{"experts_per_token": 1, "activation": "geglu", "moe_layers": [2, 3, 4, 5, 6, 7], "vocab_size": 31518, "norm": "rmsnorm", "optimizer": "adamw"}
Below are experts of layer 5 (counted from 0) of a mixture-of-experts language model. Rows are named router (the router's row for the expert), gate (a neuron's input weights, with its number), up (a neuron's input weights, with its number) and show model dimensions 128-191. Each number is 128 + 24 x the weight over its row's rms, rounded and kept within 0 to 255. Numbers have three digits each.
After each expert's rows: a language model's description of what the expert responds to. This comes from a sample of Wikipedia text that the model never trained on.

# expert 10
router:124136158165144114155122066160071172121131154122133139132063141133109164126140112173157104146140109098130108161130114102102116160121125131100144102164078172130141135196162113152075107152100130
gate0:094174133133137134144140165127166136120121093132080113153150134178123135131134118114140171149133133121146129114153144125124118114111064106146101129132138084150121184142080149151160105143171103
up0:188105140117139110135125116115106120111128148104115117115136144094123103150099128109170088096102142129092103115092108176143124145134167166134145142110157135083143112126141151101135163107090163
gate1:076128153149137132120134149156102142165120126119102116086071121151142125132112116080178106105126162122118125099134123122151169131149179189114089141122136106116138126109114136131145101134093106
up1:110142136130125098136135151157095131113164088097121120091112145089103131172157137121144153100138105174163155105119122144114142121097174148138134112141134178119130161119160146109120156148124089
gate2:145118147080140176158172097130139127125130124128100138132155108146134127148173134133112133138145124115109084095115084120144130121122103102101137172157128086155131118116176136148093151076135087
up2:086117125197060089089106135142120141137109124103108142119112129082171157118112124121099140108132116132147171152155154176111151115133134144136101103105122148127122124122121151108164140182150151
gate3:150120116098140106111132098105110125145132125140138157153101143129122127131121072133087097166105110183106123115172090103141122134123146098139126085136116090120129138070091140152145095121150131
up3:170119128130090164089161108161146177117129120108114092076133081099150168127158175100145150169130131088129112104125139146132137144110146129127140117127141166152158127095133130132098137134109124
gate4:140144127131130161177170094161141128144143152116111131128124101166103134165122121124098117110135115143146088114093130135136116135094156162120129121117113125123136158153140146094082107117155120
up4:150137172103103138115176131119145097081128115164128094137137165083147118106145164159142165170133160112102133131136151112116134109127114108110084160146130124096112118105123103171134129161117124
What it handles: Material and structural words in descriptions of buildings, objects and organisms, such as water, brick, stone, roof, gabled, conical.

# expert 9
router:156111099160122096148089092134067115103144105115171130108127103086145116146142169117122141122088122126108139186152102184152161125115145106101165114119129107141107115123150179102093156108126129
gate0:124128149195096096173150129123129095127122126141091130123124167174111136125100113116131142101157125091125136097104137133101129135132145144114106132171124133148128108143106157144098100162129168
up0:109119130090172128138104160167124120164141156098137125110127096126091100155166114161131120158126128126152085160126176107140166097094130155149131124130113089125133157099114160138152128098139136
gate1:144149130123102125141150140111082157134138093130100153153200119116113156157126131115116156099151118123087135157157121148099141163179098123103122145103120157161152127137129103112126148125117136
up1:146130179090125139122149084160156139109136089152144118116171119159104106119100177125103154167140136165102102091148133140151143142118165168122148177113057127134148155151145102153181130109111114
gate2:126141141096094123179128126094147145131150106104122122141100159086146098159074122117120120111131118125163136110122121115135128149113091132138117158104151125147119127175168133119139115136121093
up2:117096109156127124141076103156084124107104130151147122150143153084108158132154113160153105110136138104124136141105148117135187123146168115117128119116082130121125091075119109135164100101128180
gate3:103093097153127090129122099102129138134091134153095104104152104128155082120135141160171083117138128109174112151113172113134120141108158130107133099128119168099117131095100100146145160128113148
up3:135164133148121173124102158126142160134176114148129128119105146148135168175134147116132135099109130066115139106162083124124131129136110159142163120171142148123142118136135187114152107086125122
gate4:119117130185147129132118144146129094135125118164108084087131184100124141130134129135108128124113127164126095123103134139165100123177101122175158106149132104129113134112101172131122071133119156
up4:103134125101082136151119146142149129081132087150121139136127161115123164154157100088125106090105152104135129101136098156135105113088111119152135103119093104134158126161161113148168127144108109
What it handles: Opening parentheses and common prepositions or articles (the, of, in, from) introducing names, dates, labels or qualifiers.

# expert 0
router:081137148108132098154116094106118143148139118136158149169077119110091132148122134124129136159151122142118107084143108136168123148133093129100125087123147158152095157143101187103127092068138143
gate0:127154101160122122129135111119138096095109106113140124148121153153114178144097137083079097125126140140159101136138104081063110141127156085101113167154106115122108151085106131104111139116083112
up0:110141169107135123118113157136136145103110156166149115121171110126111145147090149119092156169055145132118130128096134140116146084162116134085127085114111141132082156109087126098138105095180136
gate1:093123141157166090132144126135128128131097142159133155142092129100113159134150141184149123124144104113105140124149138088125092126123107143121134111136127122120141142139133125110095159133101178
up1:177110083184142138123111123110121110125115190129124136162136080163083138129152125123171149156111178128085121151140129110117147113098132163128143136097134100106153111153156153173098110145126124
gate2:169117089119123098126136124156126200113093095155130128129153110097085158130097141165097123112109140177128148118172139115134081144116162132085113122119114112102135135141145112127126122093116091
up2:115100140170113134114107084148117137098124148097135145129097121118143120125145133126155140149150110111138109140070096162143148120149131136162160098148118149132161152128120134129115136152125160
gate3:103145178112130087130123159136115117161161128097149121155101131120136106103127161082078136098114141151128126127136100155159119105185111106137132153131103145148103100124098154142101122137143132
up3:134133124175119118150185114125129102147122153124124111135141110169140135147186116135158184124143125123147148131141078122151153128102112096119108126161175113140122147104112137130125110091138158
gate4:141138135169113132186135137154113108165131170149147127134146106118103076131151139126132161128122065153119159151111087126176093126085122131138138111130121148146089094147120178135113151128142123
up4:108107116101107120155130147115112116110109094143120135150145089137109146165122150121126158120127147135130113117141108149112138138077174188117120147139115113128121147119129112164134123108121148
What it handles: Subject nouns and pronouns opening a clause before a verb or "of", e.g. population, species, he, it, people, often in demographics text.

# expert 4
router:156156083155089130090121124152116198108130124168130140159159109139135134119144128142119152132102095160126145110112109148100155136126149081110126122106110141146123139183137113185158111156132103
gate0:095116094143129099111115147100137157097117079098112111145114140135044145132150137131113149141083111148137119122140147138181124114145120140084142112127134106136088132118146173118170157106164126
up0:129131154146090183107200146152088137141107142102130103133114111104141054148167087133103147106107166135115112144126125133123115111115103126148108179124152112180165190098121161167134120130144092
gate1:157113125082113126101135141127106142131119096101126145096139116124140110137126110116110180129076121141131141118118150136170171113116099133139150103150123120153131133108118136134115162175188105
up1:115134154109090117174151102170146107126150115130138124131124143120140155127127119124143147122145085099148141144158098151110148135119175143073148130134111132111125137083098133123107126124129168
gate2:150151130143163071103155152136109090132166120149137097136144128158090113092141076105135175117091105141117154147131116166117141121118144157102108147140118126165126113127108119143125116163123094
up2:130100145129136152104087089087153140120086125115149149090114104131115140159119174123141116140132135102159131109148155133123168103115119121130149128119159120126117128140157136101158117113172105
gate3:137096105149108153100132125108129109129139152124158103079111109123090104049142120126094134138115108119129084087155098150154148138100126149133146137151190119121121130108140121151161110158123157
up3:150121117170102163153128142130141121137125110125125143153137128130152146143130157162148090107136134116147162130128136167149131166144154119151129142096105108169077113134118143085093131102119123
gate4:110148140082142160163129135139110096140203166130091100079096134096154139164179146151124120104135149104071123153090093138118119083189132154147122130171171115159131129102104138128138148135119114
up4:120135091151128103112143104121112122149161105134156149168133088122110152137116148117088125167092102150112144160143119108112167101126138116110075150140112173097105114132138131116116158137121142
What it handles: Adjectives and nouns naming political, social or ideological domains, such as social, political, Communist, Islamic, economic, often before Party or -ism.

# expert 12
router:113106110096120119151125127145112124149155141146160149139088151149126154183159146148135141090113127150128129128105120173139129123111142105129168139126180174164151145120143150121112121148124116
gate0:097149100139129147146114064092155149185178113124112098109113108158085150137099135118161106115125168103136127127081112141121160120108145166179096129107128108148180077116143078135162082165110119
up0:142118120114099077096083140195109137112133146152112117099107132114138099155122126148094120164144122138097120158154161085151114085166122141058137141124109115134097133121134135101108149088145120
gate1:127162110165127093126158130148112114111131172096090115121094132110132116132090123110138145170142095098092118118124167151108127101133132164114170159097114136081135135142118121133119133101134132
up1:150036124089146130156124093110150095097119127166139131155189157160162129121125134132078099106130159143179128115094108122113143149099092091148106104117122118191106121105097148163137136129123110
gate2:128167160117121133112126148157062106097157138146129140105131119142152131138139126127113168184100111158128119121170151114126061169129128115087159096171152090120039153112112165125124119134125139
up2:139153141148124105157124127150103137115190115165118167147131152179112159152119099143101147149127115153099127139183107149144083155135133131138171132139138083125095138126135140086104170150116157
gate3:124153093108123130143158125133123113120118124124127078117153103120141175144126113133069169130139144143100146140102158123151136129164140093124174093169099108103129142132094154149146096111124120
up3:099158136102112125159167153114146135115134088174144108151138110104124186155125121085105161149149157149103116121070133127137176149131126101167153116123148152111088124130097093156159104125121122
gate4:133146116124107124124120140145114132108150187131119123106100163134173128109113117111114141110118106107065151119116161113140147144160115113186145110084157124107168095155145115139172139098153135
up4:160136113113131176099119131136155109124109150148110131120139137109127060123147113119151106112112144124153121142127091150140127087111127162105130129154113148156075134102157145127063116170119142
What it handles: Periods ending sentences or inside decimals, plus clause-linking words like where, when, while, but, However.

# expert 3
router:103122098145106126138086130146145071134147133119141108135080068170129128120128130126127097133175124150113121123099103178111128118097139158136142149102120130116150137158143150118147100110155116
gate0:126166159100088119105160141147141118138126139140164140135104074119132103136159134103123109134160140122120147142073164161120115131094158149134114100146103125129127094150110127156115142120156088
up0:117161185111161130139150136103112130135127133113132122139132117136137118086100130139134116096145151143165102152133173147147121130128126168117126106146123084125147091153141122124160111084149127
gate1:110120131137075132125159147143092148158121109131113161152139163152138130112143124118132151160125137113107124166118096128129113127109112101142135130145193137121162133148171151120137135148118122
up1:131107126090155164140135118124076126136148115169168097097100126146111147136136161176093100108111114175158178117126135116155140158141156159117144150057103135193140138129148111151108117167137120
gate2:172138092128110127093119125130116117124102093102102088135097128104149135158131113152191201118130103188113117127115148119130112136142116109122148108153098112112109187129086115141139113143149136
up2:140103100126121110130140148125120151125155103176133129124106147140126120119111099141112170151109140153146179113111118125115161136146158115116165111097059167099114158112181164129105107114135099
gate3:117137156131146145158116102094068119150131120118141113132136159135103095110139119116141115156106121150125118148158141116105123137120104126104171134101143098151091129093114155107147166164118136
up3:111141120184154102118142110137085147113081098115126169153151141125177126134091150116167134097095118113179125150132170090124120128147157088125149108129178172175157081114123111143129171147085106
gate4:163151174155104132144128146138125156132126138121141163115127108069106118129121160112118111145093148107156119133112153111095118127071138149136153148088144154171162106153134180122143115162117124
up4:163142150107170160131100144117126121139151127136130138128118118071121088156103145130111127125147140144140137162091141116118142133096157130152153138120111178159179153151095127076147135171150126
What it handles: First names and name-initial pieces starting a personal name, e.g. John, David, Mc, single initials, often after by or a dash.

# expert 5
router:136102116133087125125103161118139141146151171103112111134108112114109169107123100114157116146123111123114111122115132137121125121129085123132127125124160093128162128163149172119115117124136154
gate0:135173107168092147105133117153119112127097113132162144119122154111144130119148103099145127132096188094094133121145138084115119115132182128116137120133098112090147112165151124172089147144095139
up0:137145120125117137172153120095114116131128148108098133112139119106149079166125121147130129114069145148132148097132114129142158135134156089141127114136166129154114120135142151073117133113140111
gate1:122130147131131136107098158078120145084148138135147115139129084142101142110131088132138105139147101142118106107123108124083112097097134119114153141147121152100175139134123108115128107144160099
up1:178143112133120110133142102177145091135144138145161138141120157164149136129151127103147140102096129072104163111101136123119126172134155145159074150108120135102122092136112131128156098096103168
gate2:138122088183103155138108103116138121135117156105149113119093154139163133134121072115156136064140130113118212130149143136147130109124169129084118106119125151116174114125127150091147140148136083
up2:083081163117143128113127140141133113106122105117126169154137090136129093095113221125100091131126110118142091124156152123136140136141084138126158147123125126095145098162135149178122080144140126
gate3:187112117129094123123113129137140141171123165183161141145132087122100145121114130082142109175135156115160105135133157133158097168105128131094150117112139101174151123106142133188159131123135132
up3:154107133188121146093154147126139141102143129128091132121134122136146134119145105137133110118102139134096090113155110142120100155139139116120114086115147123112127204138130097137138126133113086
gate4:101122099142169118165134162112132131094192118157111110122113102179128140101127102128112115083127122106161099103162142118088108135147107091115143127141123133111117127167131141121114141158130107
up4:129159145103118152122107127115123150149098145111127133140161131122097088149134142136135126159123100165123137146079099173148149104109136191143114137117122137105165129084130103096097111086138141
What it handles: Final pieces of surnames and scientific or foreign words, plus the following comma or closing parenthesis, e.g. -son, -ensis, -ević, Burton.

# expert 2
router:098148134155156099079153102114159102155096137119118102140142156191131125116100141164144129129133133124138105118139133137120098148136143139102123143144111134130113091128140195115134083099105113
gate0:123119101080155149144103145118131140150126096100159153132094124102116118111144100118082152113138090141130127144131136118156143130115107086109100101087120125104104132140159144133115167147149154
up0:152174148096101132124166143147131115142112084137145114108138128158154125115121110115115141146142122129090143073124163117100115144118100085128139161129101095088126135090129094105128093099096103
gate1:130107104182149097118159151113157133107137096131099134111109091169103119147109115131099112110128099113165121118138169185145140136128112112138108131146115101081156149123116128132114128129152066
up1:116142122083148144157100114118065141108110125112164131150147106112126126135167134092112148108180185112110098158126115101111165120124123123143113120119140152165171127102142122134168111119135143
gate2:151101098137119146130165064149119151108140096119138141127102092146097181146175091146115130162124090158101098098118132129129100115163109116121148114145134134158116175120125106097132103100145151
up2:152106110139142140124133122145132161142111128119117110124120129142126152156158134153149124165139075130116153117098132127112135113097139115118119104144148109175119145156172117121136095138144139
gate3:099114129136134135157156097112176125135137146128109125153108117182100133155102097141138148124144134146110139115144080142119132081101136080142113107125149114136129116172138125106153124170110136
up3:093114124152139152106130143105122133122131103141148113143114103113110179129140175109153088131121158108137125131163155087122119143147108126110161146100141163155090096140186129107141108143130126
gate4:093113127133137118148178105156144124103118123160105093105137149177132107101127126129159119152108108166186123126147114132145109120131120118097138128115143117123164144127107184132139112175108077
up4:134152129124124140104114156076156116124125149116148136116159141119111136117143131134130127171115149074097102149137120099068104121178121147164108126143140110114155097147145097105126136121114178
What it handles: Nouns and dates in entertainment and football career text, such as album, television, guitar, club, plus final year digits in match dates.